config.yaml
num_hidden_layers: 8
hidden_size: 384
n_experts: 12
experts_per_token: 1
d_expert: 336
d_shared_expert: 0
hidden_act: "gelu"
moe_layers: [1, 2, 3, 4, 5, 6, 7]
router_score: "softmax"
normalize_top_k: false
routed_scale: 3.46
balance_loss: 0.00522
balance_bias: false
init_std_router: 0.0286
lr_router: 0.00107
vocab_size: 8192
norm: "layernorm"
norm_eps: 1e-06
tie_word_embeddings: false
optimizer: "soap_variant"
learning_rate: 0.00381
beta1: 0.95
beta2: 0.99
max_grad_norm: 0.5
batch_tokens: 32768
max_seq_len: 1024
train_tokens: 285100000
max_steps: 8701
dataset: "wikipedia_en"
Below are experts of layer 5 (counted from 0) of a mixture-of-experts language model. Rows are named router (the router's row for the expert), up (a neuron's input weights, with its number) and show model dimensions 0-95. Each number is 50 + 15 x the weight over its row's rms, rounded and kept within 0 to 99.
Before each expert's rows: "gets" lists some tokens that make up at least twice as much of what it gets as of all text. This comes from a sample of Wikipedia text that the model never trained on. Tokens count by the router's weight.

# expert 0
gets: ",", ")", "it", "\"", " and", "ill"
router:68 62 60 41 50 27 52 99 55 47 68 51 75 81 71 69 55 96 45 00 53 41 38 63 31 44 49 49 25 58 48 72 77 56 80 50 47 30 54 57 44 48 38 70 66 64 42 50 60 69 33 64 30 35 47 33 49 79 62 34 29 32 55 26 55 50 57 51 58 45 35 44 24 10 77 54 31 36 13 56 54 86 46 09 34 61 45 48 65 68 51 90 53 29 49 62
up0:51 55 55 50 92 48 56 37 48 33 68 44 71 54 37 61 53 63 41 45 29 59 70 63 40 27 41 73 50 57 35 80 56 46 28 42 81 36 73 44 53 43 58 50 77 26 67 30 78 54 42 40 28 64 43 46 32 42 74 56 32 79 50 30 48 14 47 40 40 71 63 39 31 71 63 57 69 29 27 64 66 49 71 66 43 59 34 60 36 38 30 40 22 55 80 40
up1:52 38 52 74 29 45 61 60 68 43 25 30 43 38 41 26 35 53 64 32 33 66 62 38 54 37 34 46 18 71 41 25 38 51 36 26 69 51 85 64 48 36 42 95 41 35 38 54 55 46 29 60 49 61 77 39 69 71 38 69 42 66 39 47 56 62 61 39 58 56 51 43 41 71 46 32 46 39 32 38 47 44 35 53 58 66 52 78 45 62 74 74 61 36 63 53
up2:42 39 80 47 52 58 49 45 75 12 56 37 41 65 33 54 36 56 59 36 30 66 62 53 51 61 26 78 60 62 58 56 77 44 54 50 78 53 67 73 66 61 64 26 51 06 47 37 35 39 48 75 41 38 39 59 32 69 55 59 45 47 20 41 48 42 20 44 25 53 39 46 42 57 52 14 59 62 51 36 68 63 37 47 63 20 69 61 30 54 35 51 44 18 35 61
up3:47 73 43 45 52 49 54 64 37 67 50 41 66 39 27 68 35 37 76 67 47 88 41 51 65 57 47 39 62 36 39 36 51 44 54 66 58 67 76 38 56 68 33 28 39 49 47 37 53 41 55 88 31 40 81 64 90 54 62 35 54 52 38 43 33 54 51 36 63 40 37 41 52 52 36 67 55 38 62 51 49 29 47 27 59 65 51 48 65 52 46 67 27 54 40 56
up4:44 51 39 38 55 60 39 57 70 47 35 19 46 61 51 14 33 61 51 54 67 28 35 59 25 49 58 60 68 33 63 45 67 66 58 72 30 67 33 28 48 67 41 62 56 51 55 49 40 78 26 51 59 32 55 41 68 54 68 41 32 67 48 51 53 46 61 39 58 41 61 59 81 32 44 23 53 49 29 57 45 37 23 47 61 43 67 66 57 23 51 55 36 58 93 57
up5:57 66 54 79 46 77 53 57 32 66 54 37 57 14 60 63 56 79 39 32 67 35 59 80 48 23 53 43 31 38 31 28 58 55 41 63 32 76 46 43 40 39 42 46 59 62 50 45 63 59 65 24 37 52 54 50 25 59 50 67 54 57 44 49 39 49 66 45 26 54 58 55 46 68 38 48 78 71 49 65 57 35 28 31 39 53 37 60 56 20 25 45 32 41 60 56
up6:50 43 80 60 49 77 19 50 44 46 57 28 71 51 44 26 41 62 65 83 82 58 37 46 49 46 33 45 21 37 67 57 34 43 13 44 43 37 57 60 50 41 54 46 43 50 39 58 61 52 38 77 09 50 45 49 87 38 46 42 46 48 84 47 56 50 72 47 28 57 70 37 46 44 52 35 78 41 64 39 03 71 92 62 48 39 65 67 54 50 51 29 22 18 72 29

# expert 10
gets: ":", "id", "il", " /", " is", "O"
router:68 51 37 72 52 57 54 46 29 52 48 42 43 75 63 41 47 28 66 85 53 50 18 66 51 46 73 49 59 33 54 71 31 60 21 35 58 11 43 44 46 66 27 66 47 40 39 34 54 46 44 62 27 47 55 51 37 86 52 61 46 40 57 37 47 50 67 46 39 39 58 50 42 46 50 62 60 49 30 52 54 79 64 17 63 16 65 38 24 82 53 69 53 61 34 41
up0:58 29 47 77 25 44 63 37 45 36 67 60 39 47 41 42 34 45 68 60 55 40 67 76 75 68 63 49 63 49 40 47 59 56 32 43 68 56 66 54 66 57 61 49 39 31 29 43 70 65 47 70 74 28 58 63 42 70 47 49 44 47 72 60 34 65 18 48 36 26 52 78 46 73 69 65 52 38 53 37 88 52 44 58 39 56 66 51 49 55 59 42 48 48 32 33
up1:55 40 36 52 33 88 40 30 68 42 62 57 30 51 53 53 37 27 63 40 57 48 61 51 45 42 50 76 55 26 29 43 49 48 34 31 61 43 33 31 39 54 29 66 48 59 44 37 58 47 29 44 33 35 45 60 40 46 63 66 29 42 41 50 71 44 31 47 53 38 41 61 55 22 41 64 60 66 26 35 66 30 60 57 56 54 55 55 69 25 55 42 59 28 68 50
up2:36 21 49 58 57 33 58 43 35 61 65 45 52 72 40 17 70 30 53 63 74 54 35 46 24 55 60 44 18 33 88 47 52 59 84 66 35 26 55 68 45 42 34 71 74 26 42 65 61 59 78 51 60 53 58 56 47 28 29 76 40 49 46 47 66 40 40 71 36 36 70 28 27 26 58 29 46 80 53 43 45 68 52 57 61 54 66 56 64 30 26 60 79 67 31 99
up3:67 47 49 46 58 62 98 55 34 47 58 65 64 63 72 42 46 48 39 79 66 56 41 46 43 40 58 48 82 62 65 43 37 63 33 57 45 45 49 28 34 27 68 53 44 60 70 74 44 27 74 55 79 53 49 27 49 83 28 54 39 36 20 25 20 31 53 42 29 52 60 52 33 52 35 70 58 44 46 26 60 41 67 42 73 45 44 60 47 38 47 26 60 63 49 46
up4:50 56 71 33 46 83 39 60 32 43 28 60 56 50 55 64 46 46 70 66 33 53 64 18 56 50 37 65 62 24 73 51 43 58 42 36 30 76 30 49 66 42 98 38 41 43 89 51 33 42 78 77 40 72 79 67 63 49 59 51 58 62 66 10 55 33 55 25 49 56 64 25 42 54 35 43 62 61 53 73 46 50 70 23 53 44 56 37 48 80 52 58 43 37 61 52
up5:57 64 74 72 38 52 46 27 68 33 42 52 46 58 57 68 38 49 21 73 24 35 13 46 26 70 53 53 78 17 39 51 73 34 47 44 80 51 57 58 53 39 34 53 63 47 66 17 72 44 44 45 34 50 58 47 55 47 44 47 28 17 51 38 39 45 29 59 48 33 52 59 38 54 48 65 64 63 77 42 50 40 42 39 91 40 80 03 42 42 65 20 29 39 51 65
up6:63 82 54 55 61 58 78 26 30 47 41 56 32 53 57 44 36 17 75 44 73 33 22 60 30 45 63 76 41 25 36 45 38 36 67 82 53 58 55 51 80 50 79 58 75 57 48 58 63 37 46 42 53 57 38 52 30 63 48 57 52 72 53 32 34 46 28 57 57 57 66 76 64 54 66 53 69 35 75 46 64 35 65 51 79 59 46 46 51 54 20 52 16 49 48 57

# expert 4
gets: " the", " The", "'s", " his", "The", " its"
router:68 44 60 43 49 77 25 19 39 51 23 50 62 25 37 38 46 54 55 17 35 65 67 44 52 54 48 63 68 61 55 57 37 37 25 81 71 40 38 47 64 63 76 36 48 34 94 50 61 44 49 67 53 68 61 12 46 36 59 63 59 73 43 70 45 53 44 19 37 72 68 66 56 55 62 56 39 74 31 38 65 68 40 62 57 61 17 54 57 43 49 28 62 34 12 50
up0:34 72 54 57 68 37 44 73 65 37 24 50 51 54 55 56 78 61 53 25 65 54 47 56 68 32 58 66 48 59 51 70 48 49 39 50 62 37 41 39 64 57 34 50 30 73 29 71 44 23 43 37 48 39 32 66 60 45 52 38 63 25 59 50 60 49 64 22 74 31 44 41 27 49 39 72 94 28 20 50 28 72 64 66 47 53 57 69 42 59 62 29 42 44 37 57
up1:45 43 54 39 60 58 54 57 16 59 52 51 38 70 49 59 76 49 73 39 50 57 55 31 30 78 61 70 43 48 57 52 33 42 36 65 45 72 72 54 67 62 24 26 54 41 68 65 54 57 30 42 38 42 50 54 69 44 55 65 55 43 51 56 66 40 54 32 89 74 47 41 54 43 75 59 41 37 50 49 71 84 64 20 69 67 56 55 61 55 22 30 55 52 43 36
up2:40 42 41 22 54 39 61 53 57 85 59 62 54 66 37 59 43 37 88 35 43 55 36 37 49 62 19 41 53 28 42 64 73 34 41 27 39 56 53 66 58 50 46 47 52 40 46 46 31 49 52 49 53 66 52 52 48 67 47 53 53 41 53 64 71 41 44 22 68 55 81 79 57 62 68 50 68 42 50 88 44 54 19 60 27 54 55 66 26 64 48 44 62 48 48 72
up3:43 64 19 68 56 54 37 62 37 58 66 49 58 66 61 21 54 49 39 60 48 54 35 71 62 47 68 31 55 59 50 55 88 25 47 53 62 50 46 45 54 56 56 23 53 38 49 45 55 29 62 58 27 56 44 58 84 45 49 54 50 28 18 62 64 57 61 65 62 52 71 72 57 18 49 51 68 46 72 45 52 57 58 51 37 38 53 68 57 60 54 35 33 34 81 49
up4:57 29 42 32 47 63 55 65 78 51 48 57 43 46 72 53 38 45 71 84 40 20 43 45 61 32 32 28 72 57 46 52 53 72 38 79 61 52 60 56 70 41 43 63 45 54 59 44 51 43 43 56 38 56 37 54 69 58 33 37 40 50 54 67 40 37 67 50 39 38 28 71 42 49 29 59 38 40 50 35 43 43 77 29 33 63 55 82 51 23 35 38 59 49 55 61
up5:47 48 37 37 31 54 36 66 44 60 43 55 60 52 50 64 59 56 51 73 57 66 63 61 35 65 45 48 27 53 32 30 78 47 32 56 35 58 69 74 67 52 57 57 43 55 36 90 44 35 48 37 40 44 64 41 25 27 45 39 70 46 32 37 53 46 31 47 69 55 62 42 57 61 56 50 65 50 36 20 56 70 75 27 40 40 59 50 56 56 64 74 85 47 41 44
up6:81 39 45 42 41 52 51 47 31 77 54 31 47 51 27 72 57 26 41 50 69 47 55 63 68 33 19 47 72 46 52 52 49 60 34 39 33 56 56 42 69 44 41 93 66 77 53 25 77 32 34 52 43 57 32 51 59 59 45 83 74 46 28 56 73 56 55 63 50 13 71 32 43 36 46 65 40 57 73 82 87 42 69 42 55 57 39 70 37 58 56 60 56 66 47 54

# expert 1
gets: "19", "20", " ", "18", "p", " St"
router:55 47 70 56 58 49 72 54 25 37 40 64 59 37 70 69 38 55 34 56 52 38 69 31 31 48 47 47 72 64 52 48 66 63 49 65 54 82 40 54 38 43 46 70 30 56 42 36 37 56 17 53 45 53 55 67 50 56 81 64 64 19 45 51 44 38 86 35 61 48 43 45 74 62 57 70 49 50 80 46 28 42 54 24 69 61 49 57 52 17 45 50 50 73 75 33
up0:51 48 67 44 57 41 34 43 66 51 67 58 64 48 64 47 73 37 40 50 71 52 31 55 44 61 70 66 38 43 75 53 64 69 51 66 47 72 52 43 24 60 50 55 45 38 82 44 57 46 38 33 50 47 29 30 70 51 38 59 65 49 50 47 53 14 41 27 34 35 58 65 31 72 53 67 60 49 55 55 28 12 40 46 38 59 57 31 29 55 49 66 30 34 44 42
up1:63 58 59 52 27 55 53 66 48 49 18 50 28 91 71 23 77 48 43 62 41 16 61 39 30 67 40 63 51 50 43 44 63 58 74 37 36 83 26 52 49 13 50 42 38 40 45 53 27 51 58 80 30 36 28 45 49 47 58 38 46 55 63 46 68 43 16 55 54 36 53 41 40 54 81 64 58 49 45 55 32 41 25 39 34 66 57 44 46 37 36 51 62 54 46 23
up2:53 45 54 52 47 63 48 58 46 39 53 79 70 57 44 70 59 62 51 48 25 69 48 56 27 52 43 66 54 65 76 36 42 48 42 33 72 60 45 64 44 48 66 64 52 70 67 37 38 56 67 61 51 61 55 36 19 40 36 71 70 34 48 71 68 66 23 42 26 52 53 40 73 65 36 37 70 69 70 39 34 53 51 25 46 45 49 67 60 40 36 73 34 16 25 51
up3:44 57 31 26 55 45 61 67 58 29 01 75 34 26 36 64 46 73 53 37 57 46 88 38 43 44 73 72 61 45 43 48 60 56 36 56 73 81 35 57 32 60 47 51 41 29 48 26 36 35 18 49 64 44 49 37 58 70 59 52 44 53 44 65 79 39 24 43 65 67 78 38 18 57 70 62 39 60 49 61 77 56 41 42 39 70 54 56 56 38 66 61 31 68 32 44
up4:45 63 29 56 56 51 41 67 65 23 24 43 15 55 40 38 55 45 69 42 45 65 57 53 61 54 62 41 24 51 59 40 44 62 63 60 51 53 66 63 71 57 46 42 67 50 45 51 61 60 62 54 42 58 27 61 34 48 40 57 50 57 51 64 62 55 38 52 44 68 47 62 27 56 28 57 63 42 52 33 44 50 40 54 16 43 72 53 44 10 36 77 23 56 99 45
up5:57 52 17 46 51 49 41 61 37 34 37 34 36 54 25 63 54 30 53 56 26 39 66 47 69 70 69 63 66 79 56 61 48 39 63 41 41 61 35 85 49 25 53 43 73 37 35 54 61 36 64 70 68 55 71 28 48 45 52 18 26 39 47 23 46 47 64 44 38 50 59 33 16 54 48 53 42 56 42 49 60 32 28 58 40 81 25 40 51 26 40 52 57 34 46 39
up6:63 54 43 29 37 60 44 69 28 54 41 55 42 53 38 50 31 58 43 43 45 11 66 29 49 35 33 37 59 51 66 83 43 64 73 64 50 70 75 54 62 72 36 60 51 76 76 54 56 64 32 43 68 32 64 45 74 51 39 24 87 84 52 43 49 59 33 59 59 34 76 47 41 80 32 28 54 37 67 57 55 60 60 67 71 59 49 50 46 42 48 35 62 63 48 39

# expert 3
gets: " that", " and", "n", " which", " it", " he"
router:15 51 57 45 34 59 79 63 48 59 34 42 35 64 51 59 42 48 43 69 52 41 56 45 76 41 35 29 70 50 38 18 56 63 61 57 50 47 52 60 54 32 80 52 36 25 75 57 37 19 66 35 40 55 53 44 57 36 55 48 23 47 46 43 49 65 57 64 47 50 59 34 41 66 36 40 63 34 43 46 56 78 67 47 47 17 51 54 31 43 51 25 31 34 43 53
up0:37 59 65 65 64 52 54 54 73 56 27 82 79 58 45 66 36 56 65 37 38 20 63 45 25 64 60 50 27 24 70 38 29 33 68 65 53 32 52 53 51 54 36 33 35 44 40 37 55 55 26 58 46 61 35 63 67 31 66 65 15 50 30 74 47 48 33 70 39 57 54 26 69 64 57 57 73 57 56 71 63 75 48 66 56 71 47 65 44 64 62 68 71 60 48 59
up1:48 44 74 57 53 79 57 20 54 54 34 83 46 65 41 54 35 53 27 54 43 33 59 96 29 47 73 37 24 50 58 63 26 22 77 39 28 64 47 27 34 35 49 32 36 42 68 54 56 31 64 38 64 42 68 49 59 50 39 57 51 60 52 62 39 72 36 51 46 47 69 47 55 32 38 45 43 50 54 56 41 49 66 50 30 48 60 44 52 47 31 41 42 46 47 37
up2:44 56 26 54 47 31 86 53 51 59 78 39 60 39 54 37 52 39 44 45 37 39 38 65 49 37 33 84 22 57 41 46 46 66 45 66 60 21 49 58 64 49 54 26 48 59 32 58 52 35 55 50 34 81 54 46 33 51 60 34 54 68 56 36 70 31 48 58 21 47 77 40 41 57 56 77 57 54 58 51 33 36 39 47 56 60 48 52 63 70 71 45 56 54 32 56
up3:65 72 42 33 88 50 42 80 50 41 62 48 49 56 32 60 53 71 38 73 17 55 66 46 28 68 48 32 46 38 59 58 62 64 13 53 32 33 56 27 48 57 42 59 45 64 44 23 55 27 59 48 33 32 31 52 63 25 15 24 27 51 41 39 20 36 32 47 59 38 52 74 57 61 48 72 56 58 55 59 59 50 57 62 26 33 19 61 43 55 35 47 43 38 64 60
up4:77 64 31 66 41 48 56 50 49 24 59 62 56 34 42 38 49 53 58 81 57 27 29 59 53 52 25 61 78 45 57 99 62 63 64 42 56 28 70 54 33 44 43 34 61 51 51 48 54 69 31 54 32 18 32 66 70 54 51 44 36 22 38 67 45 39 36 65 20 64 64 66 49 63 30 39 32 55 42 61 64 42 50 52 44 58 51 48 47 54 50 63 34 54 57 72
up5:26 66 43 67 80 83 69 43 55 36 46 54 61 31 54 23 35 50 54 63 34 46 72 58 37 20 34 37 41 62 70 51 73 76 46 42 63 78 72 31 24 50 25 47 55 34 67 41 40 39 76 36 36 37 55 66 47 50 49 72 44 59 66 27 55 82 67 46 50 51 66 54 66 48 54 46 44 51 31 67 49 70 73 66 60 60 50 30 30 50 67 42 44 39 34 42
up6:55 57 51 63 76 78 45 57 40 65 58 36 52 29 66 48 47 34 58 44 37 45 52 61 28 35 61 50 49 50 51 45 41 25 60 68 50 35 71 49 56 47 63 50 53 24 52 43 34 63 73 63 40 41 60 57 43 56 36 32 44 35 63 57 66 72 60 29 64 77 53 32 52 60 60 32 56 63 38 35 37 47 31 59 68 48 42 35 45 38 20 61 71 36 61 43

# expert 2
gets: "l", "h", "r", "th", " m", "ent"
router:48 50 57 40 53 55 34 44 44 50 34 42 21 49 45 51 50 32 71 10 42 58 56 57 23 40 44 33 27 41 36 84 56 58 28 68 59 59 64 65 30 49 34 40 46 64 38 54 39 68 58 32 57 46 50 59 46 12 49 37 58 64 38 65 42 85 60 29 28 73 45 64 71 34 28 32 43 28 71 53 41 57 41 54 64 72 60 18 53 67 80 37 45 52 36 46
up0:24 84 43 40 40 30 70 66 46 47 55 25 53 39 65 46 60 36 09 39 42 49 29 72 59 55 32 58 29 43 51 46 65 46 37 87 49 27 64 61 77 38 40 29 37 61 41 63 59 60 48 58 39 48 61 63 39 44 27 63 27 53 32 70 56 50 89 67 39 64 34 65 53 64 62 54 32 47 36 69 56 52 52 40 70 58 80 30 50 42 33 45 56 31 63 61
up1:43 50 68 21 44 55 56 42 40 60 58 25 53 60 39 14 61 33 22 24 37 31 62 48 44 68 62 53 55 50 50 41 42 51 30 60 55 23 48 40 40 32 68 36 39 65 55 56 31 45 39 59 57 56 65 65 47 59 88 51 62 41 63 46 70 48 59 34 51 53 59 55 73 59 30 43 24 47 69 54 47 62 50 57 72 72 51 51 31 62 46 47 33 56 46 37
up2:21 42 63 71 35 40 67 53 48 07 72 71 29 39 70 74 35 28 76 55 72 60 41 39 28 48 55 52 47 47 38 67 56 33 46 57 41 38 57 69 40 43 25 41 32 68 81 67 56 32 60 24 54 52 55 41 39 26 52 53 51 61 38 48 10 51 36 43 31 59 37 32 69 45 43 42 43 58 40 64 58 81 51 68 42 52 50 36 55 68 66 45 54 57 64 66
up3:51 74 62 47 37 33 56 33 71 44 51 61 42 23 53 63 46 47 70 56 62 52 59 68 53 66 58 58 44 61 93 55 61 35 45 57 53 41 30 54 26 48 77 35 28 58 48 34 33 68 55 59 58 35 52 04 25 71 53 57 38 36 41 50 47 45 66 58 56 60 58 24 73 45 49 30 67 52 73 50 65 40 58 44 39 61 59 36 45 40 46 61 45 55 45 61
up4:45 43 44 86 50 59 50 67 47 59 41 34 52 29 26 60 57 39 67 32 44 33 16 50 53 62 64 59 51 36 38 52 43 44 56 47 65 51 31 58 61 87 27 27 51 52 54 50 71 54 61 30 80 39 41 59 35 45 64 22 30 47 50 45 53 57 71 56 71 79 64 11 31 43 41 35 21 68 53 42 57 74 51 55 50 62 44 17 36 80 56 60 57 37 56 54
up5:58 44 24 53 26 48 36 63 42 65 59 42 11 56 37 51 33 46 24 64 77 32 68 22 48 58 70 45 73 52 29 15 45 50 61 73 52 75 64 49 48 76 49 54 52 51 56 40 62 43 61 61 59 51 64 42 14 47 30 43 55 54 39 61 45 76 56 53 51 53 30 67 40 54 51 54 26 34 47 31 45 38 40 62 40 24 56 30 54 28 53 38 68 40 39 63
up6:63 78 26 18 78 54 47 80 63 65 32 61 45 57 33 56 52 62 56 54 68 31 49 56 58 73 52 64 60 48 38 31 61 71 48 50 43 39 30 78 53 31 59 39 39 45 40 31 38 39 61 50 63 30 50 34 30 43 51 34 65 71 43 48 41 50 46 48 14 41 31 41 43 71 37 38 84 40 47 55 49 51 51 55 56 56 38 82 46 44 51 24 62 77 50 54

# expert 7
gets: " of", " a", "ed", "ing", "at", " at"
router:68 51 40 45 49 59 24 48 41 70 47 52 66 36 51 58 60 66 48 87 46 48 56 45 69 48 25 50 22 50 48 51 41 64 31 37 43 37 26 44 59 54 38 29 59 63 63 56 56 68 64 60 74 47 44 79 63 32 13 48 61 55 61 47 51 35 26 65 65 36 35 32 57 55 54 43 35 42 25 44 83 21 49 49 21 55 57 39 77 48 16 50 72 49 50 81
up0:58 47 41 45 50 44 36 34 23 54 37 44 35 47 54 78 44 75 36 62 65 56 53 90 54 70 36 56 35 53 35 37 49 72 76 34 75 47 50 52 36 55 71 42 64 48 66 56 49 61 42 32 71 70 47 49 37 53 58 72 73 63 56 38 49 55 40 83 37 34 74 32 55 68 48 24 54 54 59 52 65 16 66 55 48 52 66 46 57 59 46 36 29 35 42 28
up1:45 62 66 61 62 40 62 48 23 48 37 55 42 74 72 51 49 59 94 54 47 64 35 11 42 36 54 12 67 49 48 30 39 37 61 43 40 37 45 47 49 54 46 53 66 45 79 16 63 49 48 44 54 58 35 64 52 46 62 11 82 24 32 74 59 60 61 44 81 45 42 72 63 28 73 55 68 44 47 48 56 54 39 52 67 59 57 71 44 45 44 43 24 43 48 56
up2:51 56 02 27 52 33 52 48 29 55 43 56 80 66 45 42 37 45 39 57 43 43 77 65 78 37 46 55 45 66 51 49 63 34 26 20 65 43 34 39 75 55 48 55 50 82 51 52 36 35 48 54 35 53 39 66 60 44 66 52 36 45 48 48 45 77 61 60 51 11 51 67 26 67 53 89 63 97 27 36 25 51 61 41 82 42 46 46 65 50 54 37 62 48 48 58
up3:91 63 68 73 56 45 46 60 60 27 40 45 34 48 55 42 51 47 62 70 46 70 41 50 44 65 44 39 64 56 59 75 55 59 45 07 24 39 50 52 37 72 43 57 47 36 41 23 26 00 43 29 43 58 33 45 44 55 32 57 61 54 30 49 66 99 43 54 45 52 34 65 47 33 43 26 62 49 52 38 48 41 58 48 70 61 54 52 57 08 20 61 40 55 55 44
up4:65 54 33 21 27 63 62 79 62 33 40 29 77 44 68 28 61 54 52 60 42 78 59 40 49 52 51 32 31 52 44 26 43 35 63 43 42 29 72 37 53 66 64 36 53 34 72 63 88 42 61 50 72 25 23 68 45 65 52 59 73 40 29 58 52 57 31 53 49 48 51 42 64 35 32 52 33 65 48 54 35 31 52 43 46 31 29 48 24 51 54 61 36 56 59 39
up5:58 64 23 71 72 88 54 50 60 51 75 32 24 36 37 32 63 51 59 45 42 53 54 47 34 81 42 39 52 80 55 47 71 70 34 29 46 22 66 52 76 59 23 70 58 76 60 49 63 04 58 39 41 38 61 64 49 50 36 58 63 43 57 39 27 73 48 45 18 36 38 12 23 44 67 20 41 43 31 72 41 46 30 46 71 84 75 66 51 37 37 39 41 53 66 52
up6:28 34 67 50 58 29 67 57 67 46 24 53 74 70 46 63 54 36 40 67 78 53 35 41 45 53 56 54 51 54 26 41 52 33 52 61 58 60 24 62 69 67 70 63 60 48 62 47 44 53 74 47 74 41 48 53 62 34 35 49 30 51 45 67 68 50 62 52 62 41 53 72 43 47 46 36 30 26 34 50 54 37 62 36 65 57 99 69 71 25 54 52 41 44 36 64

# expert 8
gets: "i", "o", "e", "a", "u", "m"
router:15 48 35 44 56 35 40 33 57 58 82 48 47 60 41 63 62 61 55 88 52 53 33 35 42 53 51 82 78 21 42 59 52 63 81 23 38 59 48 55 65 63 53 42 67 51 06 37 38 27 36 46 52 60 45 55 45 69 65 06 44 59 59 56 52 13 35 42 62 46 63 65 15 54 32 42 48 68 75 42 42 27 59 56 69 59 71 52 35 62 48 33 44 49 26 33
up0:65 59 46 68 31 29 56 31 60 54 27 71 60 56 39 59 48 49 49 56 73 46 65 37 26 29 45 25 67 41 38 59 34 73 58 36 46 66 37 64 41 47 58 67 59 62 53 56 47 46 42 65 58 49 47 53 66 51 59 53 57 56 44 74 23 62 98 70 52 21 29 36 53 59 69 29 65 62 62 33 37 58 57 41 55 69 56 69 41 52 78 51 55 16 67 47
up1:58 41 27 43 30 37 42 34 44 55 43 59 86 62 31 44 33 41 61 71 59 42 37 33 52 41 46 72 64 46 52 52 58 55 57 52 50 65 32 52 51 46 34 50 25 47 59 59 45 45 54 31 52 26 40 65 36 21 45 30 47 53 48 41 56 70 55 73 52 57 52 52 60 53 40 42 74 78 48 54 84 54 39 55 72 39 78 43 58 54 67 20 44 55 62 46
up2:59 60 46 77 46 37 57 46 34 55 47 44 47 33 48 52 64 78 52 52 23 36 44 96 55 35 47 48 53 60 17 56 65 22 71 49 61 49 75 40 58 48 38 59 41 45 53 60 60 61 69 42 25 38 56 30 78 28 70 45 41 42 46 34 57 43 66 55 49 41 45 28 53 32 47 73 29 27 69 72 48 59 27 57 61 77 57 56 56 35 54 19 50 38 50 70
up3:60 72 60 28 53 35 26 47 68 46 24 46 32 53 31 31 56 51 66 82 17 58 56 71 42 31 78 60 64 34 69 61 60 59 49 33 50 33 43 51 80 56 56 38 40 47 63 39 43 87 62 42 22 69 47 63 25 63 52 62 41 63 37 53 14 59 66 36 46 34 55 45 27 37 58 54 56 59 75 84 36 52 33 55 34 66 56 27 62 20 51 68 61 48 38 80
up4:43 51 60 57 38 64 45 66 35 08 28 64 57 53 45 68 51 57 60 60 56 45 47 55 49 53 71 27 38 47 43 57 34 47 57 52 38 52 61 70 30 34 28 51 40 80 60 73 48 34 76 40 36 62 48 45 21 59 38 30 46 66 57 49 59 68 68 27 50 39 49 33 49 60 45 58 36 47 50 31 70 44 34 54 61 13 44 55 17 35 71 55 33 21 68 58
up5:39 57 50 40 71 45 40 39 45 65 66 52 57 51 72 47 48 52 39 53 55 52 43 55 32 40 67 62 64 44 42 54 54 30 11 58 31 62 45 67 55 74 74 35 27 33 31 35 36 47 23 29 29 63 64 55 48 38 21 38 42 41 45 38 38 66 39 49 56 74 57 33 37 54 53 55 74 39 46 76 51 30 50 54 62 35 37 03 46 41 60 32 49 38 81 56
up6:47 37 62 61 70 42 72 48 62 51 40 52 34 46 58 65 37 62 19 91 20 64 31 57 67 49 83 51 72 47 66 42 37 43 63 46 60 45 31 50 22 62 48 59 28 70 46 41 59 54 72 56 44 66 33 74 36 49 72 58 25 29 36 55 38 63 49 67 63 28 57 49 72 65 24 72 42 65 32 46 63 40 31 44 39 53 48 55 33 43 41 54 46 54 66 56